Experts of a small language model.
Training: a variant of Muon for the experts, 368M tokens.
Below are experts of layer 4 (counted from 0) of a mixture-of-experts language model. Rows are named router (the router's row for the expert), gate (a neuron's input weights, with its number), up (a neuron's input weights, with its number), down (a neuron's output weights, with its number) and show model dimensions 224-447. Each number is 500 + 40 x the weight over its row's rms, rounded and kept within 0 to 999. Numbers have three digits each.
Before each expert's rows: "mostly gets" lists some tokens that are sent to it at least half of the time; "comes before" lists some tokens at least twice as common just after its tokens as in all text. This comes from a sample of Wikipedia text that the model never trained on. Tokens count by the router's weight.

# expert 9
mostly gets: "32", "49", "54", "35", "53", "42"
comes before: " |", ".", "–", ";", "th", " |\n"
router:522462452489531510496518508473480524416482514503464499511480450492412549511526447498512604431489587439501547496554504500511470519483495516574504572467563570468530482468499507536454464470490466532470510436556549501528527441497548557525503511448498478498463443488506432450524513426470473502455464467474483507443453535562461477516527506506514431442447589470477499512474492457488520549543413519528481439524453531551570578523544468525470450530571452570581514505497541518480504471461457550431490419505567528549524534547493460452527488504484431487461475507483593400467508463469516478513540480519465545484524459436512532510455591502485549539527516490513494526565489546605474533485
gate0:467492456526527530580537477515521491466462499470453501456462466475529495556500462501468492544481531535460476524518553480552514438511468558507456468446547477503525459521519502453501510504427462549492514509508564522479498482457502485478493485461463561527511508509460522524539522446514559503554548521536531476445470395502499527554489491531475500478529470456506573478508502482448558493431585488479459476494405658480543504475540502466486509430533460492453464531477528535532469534481517503537501495423595502502504533484445500507459536573512519441510494490534528587518502496510510412449529521508530461472497539546554463478483457495475562501453463461530506456460451417525517528511
up0:461462498533437541487481454410489544541519485554449504552489444496515494581512560474536485563484517472557570480559486552511503540488537438477550481499504559529562468533561461434569492500548477458473555398495544471521508482486507483506479459495550460482496488572467512510475432542521492447598539492471515558458520535490508540604489495508488435518470499506459545511480566542480493468509483455575580541465514539506502611554552533473610503479536486520508503551530483568519480480472528500446465480544502537486499577518462448503464437557498512524459577533457463492558487495467528487476525491487509520479518488533479486433490524470494466458482495589502484532527519530500520479436
down0:500530485536431586484470517494481444501506562517547513513519522471493454503532487550510476506570505461533454453496444545472451519490537484475501427494577484543496500491581548481388577462555504509498534498547493505533511471492543467407495454509490481416509475451455444463496501493499496453478526503443502407564492531490507502465476561493573493481443470467523535526488473500590560559473572522518450488477491483545377489514488538500519478487501456523492480460524520474419470433547520517490473450577493389533526517439424532509519500537483483481522433522503507493448460492484457469447477521513495524562507481438521494499505552546459464446468428522470454418509487506500485542475
gate1:476517499514465481466494543525551514561444469484498454510461462496482520538582535539513475468523489464487490543511478472369495424577479508531510578432559498471568516550465556475545513511519447560557498420473479425527543467502569484500529486545542526542498483479425471577518463542458528517420529477467451495476439509494489439476547422502507458471509592502478532474602509501480516505523531476460496488454456583532530564528457416515460461500484564464473556457505538497500501555471513475464501504465558491497519519518507586480558520537483477551472450505494508459486498500467539479477566474548530488487492492496544524494551462515471542540502553569544474414520494517584518541517
up1:511520502524528434412465385545512504440422518566450507528488494507510504432567554481433479527540493526529547449515492510520506498478472494443470439461489521519457534534511459496553529374508489520537540546491559500537569506530466495521458489528550599501525519523443502531507509510467475459470494559436490578470497532476459546536474461573491494526501531543559558481533502528504423484497502478452486617494506491506504493479492437465541516465541483505426568465462503512500530492519528537546550581429552552449509507487510522489481442494503497471502528468467470509560495462550478472489484506455574455500495564494527453480463425437411527492454437466486537472493488478460566529475
down1:517495479504542534502475460545559474479500484450560520536573519474570464495527517518451537401462532545494495542428537500475456501508517502434447389481490480501585545479526530517518472563510493487535561517540515535474469496538508501522452556551531573505530448580508488569460508559486455387495490499535476511421482463443492474521478477435495497514444539548539598532472438486547509606522552499561416532470540521471499449424548464453510496486488467505537492491433488484494508505530499549529493474451481451507470526540514520460571519486493423456497523506515487412478493488539556499461460445496440506554545416512542484460541490502522440521497554487539529568449520497531450486511
gate2:581529545536489530515500470444521484514521514500502551503486523463526525550492441539481482558442516553565473394496454541454512550490546480516513505495531511500505497501479536512501400492538498548469514521466545412474513462514450499494502513492477486526431509574497458553486488540484520565440468525518499503504550487423449465433507499550500451545469407518474534560444479554507498570490540553491512494491538468578499504468450552561537514541531469488536436458498498486476445573462460501491489523592468480460524436511489447525467534528505492573442508487447514466452513535575474551448495417562489568475458508490469521523496549439509516475514492547479503512472467470537457536533
up2:550495453423497456519470477558556420494504500426509415474504502525568447505455531520515409538535553517482529480459528553557533466482489599465423473505443435444508445511493534518507516548526573634489492476518508502480460512500511489526543489485507485547519534534524502529463486528550475521613498477554415455505508545467518480519463484558529508553543508414567509478525505578469452438532560483523435492475456535546457500514482501513478414448505477492459502497497520501457515462479440499531589492469443576541517484493496541524526571457428442437548505558540536488537484468506488533533498484469539456543541537473449484460518531484540536438545442492521504461482526481513506484475
down2:519391509459511457441491498471522439534463528489538497441490495485567511508528516515535470425462497562533480519495524524494427545508464450500502505436455481547415539443502496470476498448481535444406455509549525530553465504419555484553547511516469475499530485527505492472582523434508521466493519560492499497573516522501487546506404436481549473538525489454511525531511442483486527484477520450477466475522513551546465536555514518497533468434453495485503526505478572419470418563395535457552562458518538539461510506517503542453481446481516486428556511502510469444459489470571586466524469536432503509501511515506537464586485552465477515460504511443501450517488460523481512532517
gate3:534439562520552471575516472540475455508482482509558486463505499505504428498477471569442462438499479535485494537476513484495534546517537491485436480516453485468479487515505530547544522501533504535493463544521522470399525499552490464484494578467540432536468495549413544540486483455545580505459563474541516437467487479508513564490535546565487514468470466511493558495486503458485535527494475451481516476504492464495500468468483436462520468479438459498482478499484539430478485599514477535511510533511554518536494475444535478523506449513524504553519437538468491531459524521511481540403492428511450500532472533497506535539550462518465376498485473449512488501479482514491472524507
up3:525511506452476470470493564502537540515446496525427500493495462556492475536536450504502568558447515482523529527552547450507472508527599487488428445534456508519566515504532532445499456557494483420457490426540515518483495521520490512504426517541527486444573426527492489523428505567605505464558482475457543495534443482551496501512499485455540528477497526519542541496425510481449431562445564498487421504491458479422514435490467469516446476478493465464502464471538538485414462460511498520505437511515559468487533479471417501488461452470520481344457455515480499478507500548495516446484517448487534485524503447479368553468545542470552454478583487484583476486520494482505535467402
down3:555501537485525538593461437431511511459467496503478503455470509535436472484482475423505521512440544577507512464486499479417525515484541495491477537527491516516523551513515541498410493497513561510466552531526499511491488486476468492448517475488471519450535438482525601570503493470526531551528502482616522490444482497496492456460488407510470549454510514495451587466457498540493551488537502568471482471508475481525550486523552476498508540451552423472536514530434542508516499521516507516493509472509574443437557521510551448525554493499508460500434512495510510505537421483470431438525489493512530503558521454525392449499485546486573415516423558485455509448556481527595437508557
gate4:478495438582508527488496490567472535444470532506452470560519466524505510497515494452503512468565508590545448490468398537539499505488484508498478488481494477459528565489552499508458552487503462467476554511510428522481426493456497478558502487442534480502488536429551556453514494437508530576435506508466448494529446489521493572487547521507560419493512388496514585454471542484564517547478480451518480476501427522416467567414516552471450475496548496560460495490491481454465513552473503470517502526504535548449455525541507471482511416517502459483467531571459504528445504489546545488502553495452504523540458442512607515429545522551544541556543537561483554577477523438526494568530
up4:503473530477519521553476455542506504510550478536459482421428524424510511493498478524536505476453506506507503541520472502434475571345465453511506536458489500517493486429453483521516492526466482493577581514516501505444515484498555560488617552481481527457523456406476530526466503468484477447486473524487538500537448483520505471469529454498491545572454503509459433471522528502554516490521546495506540521487478444551507449489514457595598571514528447525550523529580473558484581508388614465542540553497497621529514547480491502524503526558462452505491529525509499462528449538521503505539441485561475464497460518484424511561450505486481532483479475488530509530463491577496510499471
down4:563599534549472422407480458516489510547455432472468448541530537502507518477495464478572426553521447501497459488511571431514481477517582526503482446442453441439456494473471471581574463449469471535498455488502513441425532509576427512460545541541552474453503510485578415493590586484508457566462568466523513461519489505528519539477460503481495513463564489482499604492503476505477463453540489464543465483463529473523463518540489484518537496565512500467466516463479495482499584515531481521531442465510540563462468506510490483527425429556525487503523459515483479557574408509497470523508571478542519527546504558466497518506485455488476446496473517537511486485412463534494482410466
gate5:541416520543471499467448538431493500494463504456522529524459402497545510465535488469451547534472477477508449510444447532520494507514483512485520494429539417461498537520493572552467546516430506520498496540443502569437424500501450483415459547457514497556535487438521496550485482511469566505481551484475430468565520527536534473474506564482515566480497455502485497462491494536399591584561526468436521540475484494508437504585491486457554459460556478434521444474516492510480529633493487460496596577482512546469464539555469534546513463478520493503499557473498554527499555481521438504499473457521461506494497459473429459482503467510510497497508517617546530523475534535536499519456
up5:459461492574457535531469598502493484466463505499525488536511547531438512514574507487453566480442487585515551478540395519467502516506489478492470507495485501512469490473401470513515468523569493416535494582487529509593493603497494517525478529566497484477472513437487423533457489526456497470494490470465503478578484530529484497434514425502488463482442444536536512463509506545454501534561436487542502529529545468440525479515527508503522579555481522477524460449542475527570512611460574580530485526473486517511441504520540455466549520476454571534512503499494516537535474490493461464435470544454484519516503523541534530464478500509557606516511578563444489477497591565577502440428
down5:556550448440536561536480496480524488503593463547528428520456515446537514540507531433485460492544541542506532504502463505574486537528526460540556549529551504503486526518551524513518460491501429458505492443502435546496425524499493455518570489476487465540533522431441505464537550503580565454448445431457558539535499580416530526456532473443533515540528485501577526476494504532502548420564458454441448502456537557520511545553432468490542401492513514508440506532412476515446512470478522539465562445470560605503494460535526520536511458523516506505500473509457463476546494527459547447591516490460501483495483528500546483513458469525463521555470474435471551429526537602476520557460
gate6:580545483457470556530468507439532500499442505599522455489526541524517441374509476412502507503506472516563502472522504461490551467507458467462542525521502449472464511477545518493495554477441475539446433530482525524485463487525509472507439470477436588525545547468523521525446494484483526482495528480473568459585532516558570501442427520502497474503462494465472519491512401526547486547473458527528502559472477519464515450511465538508451474439544513518461562470596488484552486451536546496534492524526502467487466500562499559511549425584440507493540539444529511527555478494489501514557441597436539419497492544515531481553560454497578452487477496504482511466497537496470424480472
up6:489478447492480453486532541494431537469545404507463449506441443423558446459432513570577429501529485483429504544466502482524544444520504470473529534470473509475481510463441556570462532463544423480434513450575452454463532371528477467539518458526458478449542512460537505497497441546435539450450517458479596551559476422494405480492512490485475458402557537430497503531517530505462510508510521465523456608525436492515548549567520515460509450496502494502528508521518457510466485467486461507455474474495528510528484460531558565470516505458484529564537558508522495503440409465494522515532562499552506549506457520557462496503532466520470447542461504440484488514491454506490516434455
down6:414544433556533539473410585464381484499581513526509541496419477460478518547557490442498481474512544431471515463526531470479500483542415546574505494529472466506476505499526489515458497596511501496506493472479546507505498507510434501484506414544466515469525474429451447493493536501499515501497487522476494494413456540549490553446486508500459463511531500502484491493516465538511458528503504501471505539428464475498494511430469499474454556502514416479507524538436539576423514470497436558486522497482585470561494596448379470480502518548511528497465507535490547468506517435489503483514461521419491509570528434489434510537485541525510490506509446501570527485483489529445614551512
gate7:455437483540562549555505501493529511487466512512482452547452482593531438457512549469498549459551548487504463491537535529465588547543514520503534510533495444494423493476495453518499495476432503454496477553526535586462489520484411502478480447494435545515547529455546504544497504516509561522515554489466553577448515569430526476480496506462462558463521466489483494457523506510454498466511489486423510495513587477478462438511537449561446500478495518411428507536431493526467477470432554571434488485430559452453452487467486501488515508553495518457509553521514534458451487364449450479449455496455477423551526500509488481547479511528430499535505523555420555556474526544494499570452
up7:575535541548507469499460409485497550454484598523560509495542484496550544555493535523549538475485512488447526473488465485527505505530451524515460478486533520461457498531523536511492544494482562479447558524521593507478556545436556449566576545472440551507503485507495464540542555463532459531518534446542503568497484493490536609487436485451480492497423547460509451542475510450515574522441467491442441567469506488476538484457465500496474535493482491545495491531486462521493465473559558431542485513489459437455495606488559437459494541410538553484466557506498501492463601500585581507467523552514529508548474482504439529509541478485466482519556448482522524553441537591481435530451
down7:450484561537476513502515489534502508464508485503543582523483489489472433506460564489514525427458531531535470523511518431525436480553488505513511480446524411502512506482409469518545466472471500590430498534500460518520517450479484492477455423487597546473582463496501537532520504507527513478522489580494530471483464516442525475471450537567544504531478499466509456490500500498513482550507499438489505540543443543445480560498472530546566490502513480443484451475539486511458419543496440458506435378492483516578450547526480440493499486489504408476529529513493519525503536464437503471473517466426567493553481452505498566488458419538423481522457479489496559450505486588518523530433
gate8:470517457430455455476455497549515564504521514495479450481511510519521568449506497482548524505475524579495442466491517440480445528487518540563526445495559497560540487537541538545457446500496614535515446518503505436524470473452504542467444486527510526494403470596464461474553482557465513520516540504543476554505506504554506500536557481459521487466539529518483478516542493530442554530490476574542466555433549481472524503504469487489491487528568503534497433464456510436562467545520488530458497479496523435477500452520549459514513569491474471480509443488511507532476488456508492532447462483530524488484511582453481522457505478525526470455488524464521482507559528422529519485487
up8:428495441550434475427456474509566497481485524461457485478529598452485501495505429574557521518482533458448541454519427521536531549486484554457437575442486504492486495518550401522467500532583504523570425425481379495515512524487478505512493444501548485509480443550544522454551493536529492394507472505532497497595493549511516489504548505546528530560542472444515432489517458540505410448549466514470512508444487564458555501498467552509503527469482498560523423546485487465478517552521540430458444514506424542514481527527482496478565476527528556512521491499468528496466501476548454505480462550520501495454528462575477559507459516544520451531581541519459418498471516505471491512462
down8:547538537470500510443527516550504478492490493542478484492516441514525438456552473539530569442497461500569499456527591531494472452465518504479502512573549479509533438458545499511461466564447526522444498513501466484487457569457497516515441554616466538468525499461472446536466456541490539543413542476554420528505518498499513450451512513547427461484493539448514445451433520469549585512524537519490423487498449368533427506501579592517487470488504483468517499532471425446512455478501562480497440511507492461581455435505455514481539491567494507496512499494434505492468594511444401503462495477550479448511549450477573505488613523539517483479451529489482488510586519515512464488519
gate9:461444553414459450573485506460493470504569545494539471527487485501483498520563503506499540520416471505530459495484499484510535376435485435497551492548519528517468496478531557445499531443495482480434505470507550432474472461541519551438494516503480416550544551478491496463465521469436530555502490501506483533511487538519578542492538542487466547486500496510474521487559523521493521555466509509557545436494544554495498503541487550516536512552486532502550508508464452519539426519511492494455471470525487474514504452498504444551585568551479463546436486539504507513414531557517525563495502477537531477531422511537439472487535549513590500548431528518468517486490443494578502458408
up9:555529494491436500470546486533487450501463476515542505533427480435519469417427469562483495544519466443483568496424488461490541497494509520484528438513425491448563500468429508414511491381488537537567477555466511462462528498460511449480494450551520546496427513529450590506465477496467506524521495480557473519507440501537487547473486574410436505482570549496472525503485466447465474507448488462463492473498475523470420384503486514533482518455482475490469490507466530434551494535530557504539534564493504521506514499478500490520473509551531476476503501480474509527421500520495479515548513529486513521476549505544475475469459502565516582485464556516497551474401527481536473466495
down9:527493440549540499462542443470508605530560554517475515411470560524534538467524525545543426459497522500474490485488512516530456645530516456476463452446438556542490525569503525544587539547576523468537514508495495519566522472564500482558512455479507543463430519539452529496466487592536479558469453544456575561560421450498523508487477519572510485492508479477496501497485484500466530536552516495477511553405481455435462514506563464495484512450499540475432516513528521462511499558418483548519548463436519535523466497488528491435484580540493526480522548534439500519467485506506475468467533555497576551593512511548545450479544490508508431519438502451564478497575497477496470509519